Weights of a small mixture-of-experts language model, trained from scratch on English Wikipedia: 13 layers, width 128.
Below are experts of layer 7 (counted from 0) of a mixture-of-experts language model. Rows are named router (the router's row for the expert), up (a neuron's input weights, with its number), down (a neuron's output weights, with its number) and show model dimensions 0-127. Each number is 200 + 20 x the weight over its row's rms, rounded and kept within 0 to 999.
Before each expert's rows: "comes after" lists some tokens at least twice as common just before its tokens as in all text; "raises" lists some tokens whose logits its average output raises strongly, later layers aside. This comes from a sample of Wikipedia text that the model never trained on. Tokens count by the router's weight.

# expert 21
comes after: " |", "|", "0", ";", ":", "–"
raises: "in", "er", "1", "ph"
router,200,234,189,202,178,224,213,182,220,180,207,152,203,216,220,197,221,211,183,184,209,203,207,200,211,194,204,223,201,191,203,207,160,223,207,180,194,230,198,228,212,189,196,195,150,193,191,214,190,169,174,186,189,205,202,213,196,148,182,203,158,173,188,234,201,202,196,197,207,203,191,160,242,184,206,196,220,194,195,176,187,193,196,192,173,221,214,189,194,209,255,219,244,215,201,228,204,214,201,203,199,149,196,209,166,209,205,181,197,175,215,184,200,208,255,193,220,166,187,189,231,210,197,190,222,199,182,215
up18,212,181,230,217,202,181,209,209,235,214,190,178,193,208,202,208,208,166,205,214,218,186,197,213,190,221,191,231,193,197,245,195,204,208,191,207,218,182,228,202,219,176,202,196,217,226,194,238,210,208,202,196,212,203,212,183,210,203,194,203,176,220,205,200,229,191,174,151,192,181,179,208,208,195,196,213,177,221,173,197,184,171,219,159,199,196,230,207,179,235,191,209,180,166,162,206,190,200,210,163,242,205,227,232,163,205,193,216,197,203,194,185,187,156,200,224,211,172,163,189,200,217,161,225,218,167,190,245
down18,199,178,200,234,190,208,215,213,182,193,181,208,198,203,156,175,200,219,204,201,198,239,187,208,214,213,182,215,163,209,196,202,202,208,180,205,219,226,220,204,202,213,193,229,209,204,208,213,184,208,204,198,195,181,172,220,195,178,220,205,195,190,190,227,225,167,185,187,167,201,197,223,247,209,206,238,192,203,175,196,181,229,235,214,205,175,219,255,220,218,206,190,196,204,236,185,193,235,188,233,206,197,195,164,184,233,187,147,197,178,202,182,198,211,207,207,194,216,212,169,172,178,186,165,156,175,214,178
up19,202,195,206,209,174,160,200,234,169,216,232,211,224,213,193,221,174,181,224,209,209,211,209,234,211,196,195,190,194,200,206,198,186,237,174,179,179,230,180,213,212,191,202,202,202,223,206,191,214,183,192,204,222,186,213,221,195,205,174,208,211,195,190,181,196,195,211,214,213,205,189,223,206,182,251,183,242,227,143,197,197,180,202,172,218,220,163,204,177,179,243,194,226,237,179,217,216,205,198,168,227,207,194,240,209,211,174,200,166,191,189,239,183,244,171,205,209,190,191,201,184,169,220,196,199,185,203,197
down19,205,207,181,208,235,202,190,216,204,189,186,219,241,256,216,186,224,183,217,196,198,147,206,218,192,172,201,208,185,206,244,226,187,228,223,216,179,177,199,200,178,203,202,205,218,200,213,216,193,200,202,193,210,187,177,192,201,196,189,212,207,167,215,166,168,204,226,225,184,201,186,205,162,197,186,201,204,189,208,208,229,180,216,221,213,165,226,200,195,213,144,240,171,203,195,193,182,171,202,180,198,221,224,176,206,235,199,200,204,195,190,176,185,199,214,182,172,173,199,218,184,199,247,173,200,185,237,183
up20,210,194,208,173,228,224,190,235,195,178,200,157,155,225,178,207,183,213,204,224,231,226,206,205,165,199,198,222,198,178,214,212,214,185,205,174,203,192,206,227,229,209,189,174,192,215,192,188,192,204,191,237,221,228,201,201,189,237,181,187,212,186,164,214,207,192,217,202,226,208,217,205,211,185,215,172,150,153,213,202,181,186,198,206,203,184,188,205,196,205,164,215,191,221,201,184,200,216,189,190,196,186,213,179,215,210,213,190,229,182,213,220,229,199,163,215,237,184,195,189,214,192,220,142,244,204,230,197
down20,186,213,189,200,181,201,205,186,205,200,208,195,199,256,187,237,187,218,184,207,217,193,212,217,213,204,190,215,202,204,195,217,212,250,188,209,214,178,206,205,211,202,181,251,175,185,197,154,212,182,180,214,219,179,162,226,204,200,164,206,211,160,225,184,184,201,200,197,170,201,237,201,200,170,206,213,211,186,204,189,235,203,232,146,181,217,204,201,208,174,217,188,183,182,178,196,174,217,223,172,216,173,179,196,190,228,179,200,229,205,232,164,211,182,225,164,201,205,179,211,187,188,165,203,223,198,202,198

# expert 24
comes after: " ", " |", "2", "1", "|", "0"
raises: "2", "1", "f", "y"
router,208,226,209,223,172,228,221,192,212,185,206,209,207,220,196,184,207,212,230,198,226,184,215,216,232,201,186,230,181,181,212,198,180,197,198,172,181,232,207,264,200,185,167,191,194,172,194,192,195,186,175,174,181,185,199,217,210,171,204,226,174,185,207,205,223,185,215,205,168,208,207,173,218,181,232,208,176,184,204,179,199,195,206,192,201,221,210,185,198,220,251,230,219,220,199,227,226,192,204,180,184,176,196,181,169,182,182,196,237,221,216,190,193,176,232,189,196,187,160,184,229,214,170,181,199,245,195,219
up5,187,204,184,187,165,195,180,215,183,176,225,198,209,212,196,185,209,216,200,202,211,220,240,213,184,248,186,176,201,176,198,206,223,214,233,169,230,205,173,227,179,183,190,186,180,223,167,201,196,183,207,198,172,191,214,185,227,200,174,176,196,193,199,231,201,210,193,196,208,208,207,161,183,229,206,199,151,199,196,209,224,237,203,175,171,188,173,202,214,189,230,201,245,224,179,208,187,204,179,211,175,202,181,186,211,245,206,221,214,215,206,187,228,219,174,174,236,171,232,230,194,192,203,188,204,220,222,181
down5,214,204,218,187,215,222,226,212,216,193,168,201,209,168,195,237,211,187,201,232,212,165,238,211,213,187,209,173,218,178,214,222,169,197,201,166,186,205,232,172,240,243,209,244,188,204,207,204,180,185,192,195,212,164,167,234,191,222,207,178,164,229,222,174,199,224,185,233,180,187,201,183,196,171,197,206,201,188,174,190,183,178,174,189,213,206,222,185,203,200,204,241,191,192,203,169,202,167,180,167,194,221,229,183,205,187,200,184,204,213,203,214,201,182,222,200,202,164,204,234,221,210,172,193,192,202,201,193
up6,223,189,222,190,217,203,210,187,207,182,238,207,188,211,211,196,186,208,172,210,216,229,195,210,190,175,233,197,221,210,206,202,215,220,192,199,197,196,150,165,188,207,213,227,203,186,196,150,218,195,170,216,200,192,198,223,222,176,196,168,183,223,172,193,214,202,218,197,182,187,211,175,233,198,174,248,173,193,152,227,208,191,228,208,201,207,193,235,229,170,171,201,194,193,210,224,216,221,225,190,157,198,189,217,201,175,203,213,202,233,196,202,176,214,221,177,206,188,183,196,202,220,151,186,190,186,170,229
down6,222,240,184,199,210,210,155,190,220,198,194,209,207,227,198,176,206,203,214,210,211,233,199,201,199,212,198,198,224,172,205,207,200,202,216,158,197,208,197,194,219,214,164,216,177,174,202,171,239,176,175,225,216,167,160,225,208,200,188,198,224,192,222,194,212,193,190,182,186,239,198,214,241,199,197,195,184,177,249,174,186,177,207,199,188,199,196,203,233,199,189,193,221,183,170,178,207,249,200,158,201,158,190,208,252,218,203,195,203,195,223,191,219,204,200,211,215,244,184,212,193,170,202,194,220,200,187,207
up7,186,185,242,214,203,216,185,206,197,178,192,201,204,227,183,209,193,178,194,196,207,203,181,191,188,225,267,201,179,212,175,158,189,187,206,191,207,183,254,158,223,206,219,220,223,204,175,178,223,203,186,205,176,192,200,236,192,170,214,188,207,193,193,183,237,196,213,165,192,177,192,193,204,212,212,208,249,193,202,193,208,208,208,203,153,204,208,154,223,224,197,208,221,223,215,208,207,194,208,194,173,169,200,227,189,209,188,200,203,235,213,196,196,199,198,220,169,223,190,198,198,189,217,155,213,235,182,220
down7,218,166,196,171,201,201,229,249,201,215,239,178,215,215,181,183,203,178,165,169,209,166,186,210,193,178,200,192,218,162,198,246,203,198,184,242,227,165,163,212,171,180,198,188,186,184,222,181,209,213,197,209,212,210,191,186,181,193,192,199,212,213,172,199,193,192,213,210,209,212,219,234,188,234,191,194,199,238,169,212,179,203,188,200,179,189,169,208,217,182,208,186,150,228,223,202,209,191,219,222,196,215,169,219,193,193,231,205,207,213,193,173,224,183,224,209,190,205,212,171,210,196,195,193,229,235,192,221

# expert 10
comes after: "-", " S", " the", ":", " and", " of"
raises: "f", "ed", "t"
router,217,216,188,184,166,179,210,181,223,174,224,200,210,197,227,226,212,212,186,207,205,181,158,165,212,173,189,205,219,252,226,208,165,209,227,194,227,208,218,198,204,205,217,193,203,224,181,192,210,187,214,216,217,185,199,211,178,203,189,196,185,226,218,204,193,188,224,171,194,174,186,178,224,179,210,172,229,201,181,186,185,223,251,188,215,199,204,212,204,198,196,182,209,221,171,188,219,253,197,170,202,169,171,203,177,203,229,203,184,178,226,197,185,211,219,203,150,185,182,204,194,204,211,156,237,203,213,192
up5,221,160,184,220,189,208,221,185,230,151,218,207,210,206,204,198,180,229,168,195,212,152,203,194,206,191,188,241,168,166,242,195,180,237,206,162,216,211,227,216,198,205,198,202,226,198,193,244,187,224,217,187,233,209,215,194,199,218,215,203,188,211,190,208,192,227,191,181,198,211,214,171,178,196,187,187,160,223,209,192,194,219,190,201,199,228,214,216,208,205,189,179,212,200,192,160,184,192,211,200,183,194,175,221,184,202,207,214,210,181,220,234,179,194,196,212,140,185,223,177,206,195,241,220,183,191,210,201
down5,218,219,185,192,202,231,186,181,195,193,190,214,208,218,162,188,201,194,185,179,184,164,220,211,183,208,194,227,212,217,165,172,203,178,171,242,207,146,185,176,207,205,208,234,201,206,186,178,188,237,197,218,195,207,203,219,186,217,187,184,207,199,171,187,241,190,200,195,237,177,216,229,229,199,217,227,181,176,208,178,232,212,175,183,178,182,236,214,195,184,196,193,216,198,222,239,179,187,226,180,205,185,220,242,223,160,192,204,163,205,209,204,229,201,224,214,195,171,183,214,199,216,209,208,183,206,184,187
up6,202,174,201,221,179,196,217,178,217,180,207,181,212,215,184,236,213,213,208,191,190,210,180,169,182,228,223,209,198,250,194,188,198,198,188,168,194,225,185,231,186,203,209,219,166,176,213,161,209,201,205,212,180,243,209,202,175,230,189,210,219,247,217,195,210,191,213,196,183,216,188,198,212,217,200,167,187,217,197,176,196,197,223,205,159,187,201,191,177,195,244,167,207,175,227,199,246,192,180,189,222,182,218,197,215,239,210,216,164,207,176,206,182,201,212,224,196,168,201,182,180,149,219,200,195,218,210,205
down6,191,187,176,202,178,215,182,186,175,204,226,214,208,180,187,233,201,194,168,193,192,213,165,157,206,221,245,188,172,219,192,216,212,215,209,187,210,230,205,185,205,171,178,251,216,185,206,190,205,212,216,223,178,225,202,191,220,210,256,205,185,204,210,211,221,225,186,220,204,202,201,171,182,174,185,194,178,210,220,162,204,205,196,194,182,176,229,212,194,199,246,175,200,191,203,207,209,179,205,188,222,206,211,178,212,237,203,177,166,217,194,167,177,227,170,224,187,209,208,197,173,205,241,187,185,189,180,226
up7,223,161,206,211,187,204,186,182,198,203,208,193,209,212,193,205,219,214,200,203,217,167,185,194,219,175,190,225,210,207,231,202,182,192,194,201,198,227,208,203,212,189,219,228,243,193,196,163,217,204,185,204,231,211,193,179,214,206,210,199,164,232,185,182,182,130,215,164,217,177,163,194,191,211,206,227,222,192,210,198,184,215,172,200,204,185,181,191,202,199,212,190,222,173,205,235,222,219,158,202,187,208,231,210,201,201,225,188,183,187,253,223,178,188,175,206,214,183,193,218,162,141,194,192,216,214,207,212
down7,197,175,213,192,194,217,156,220,186,202,167,202,202,197,158,189,208,211,203,153,197,201,195,189,241,214,208,181,211,199,180,198,203,172,235,203,187,211,193,230,201,235,183,202,261,202,207,219,210,206,232,199,191,174,210,196,187,203,198,206,198,186,207,188,213,198,194,187,202,196,218,216,228,180,201,209,213,244,211,187,183,199,214,218,206,198,174,214,205,225,236,185,213,210,223,185,169,224,212,156,180,224,193,186,198,161,183,186,223,175,202,172,218,230,183,217,198,219,187,240,177,174,218,200,184,147,212,231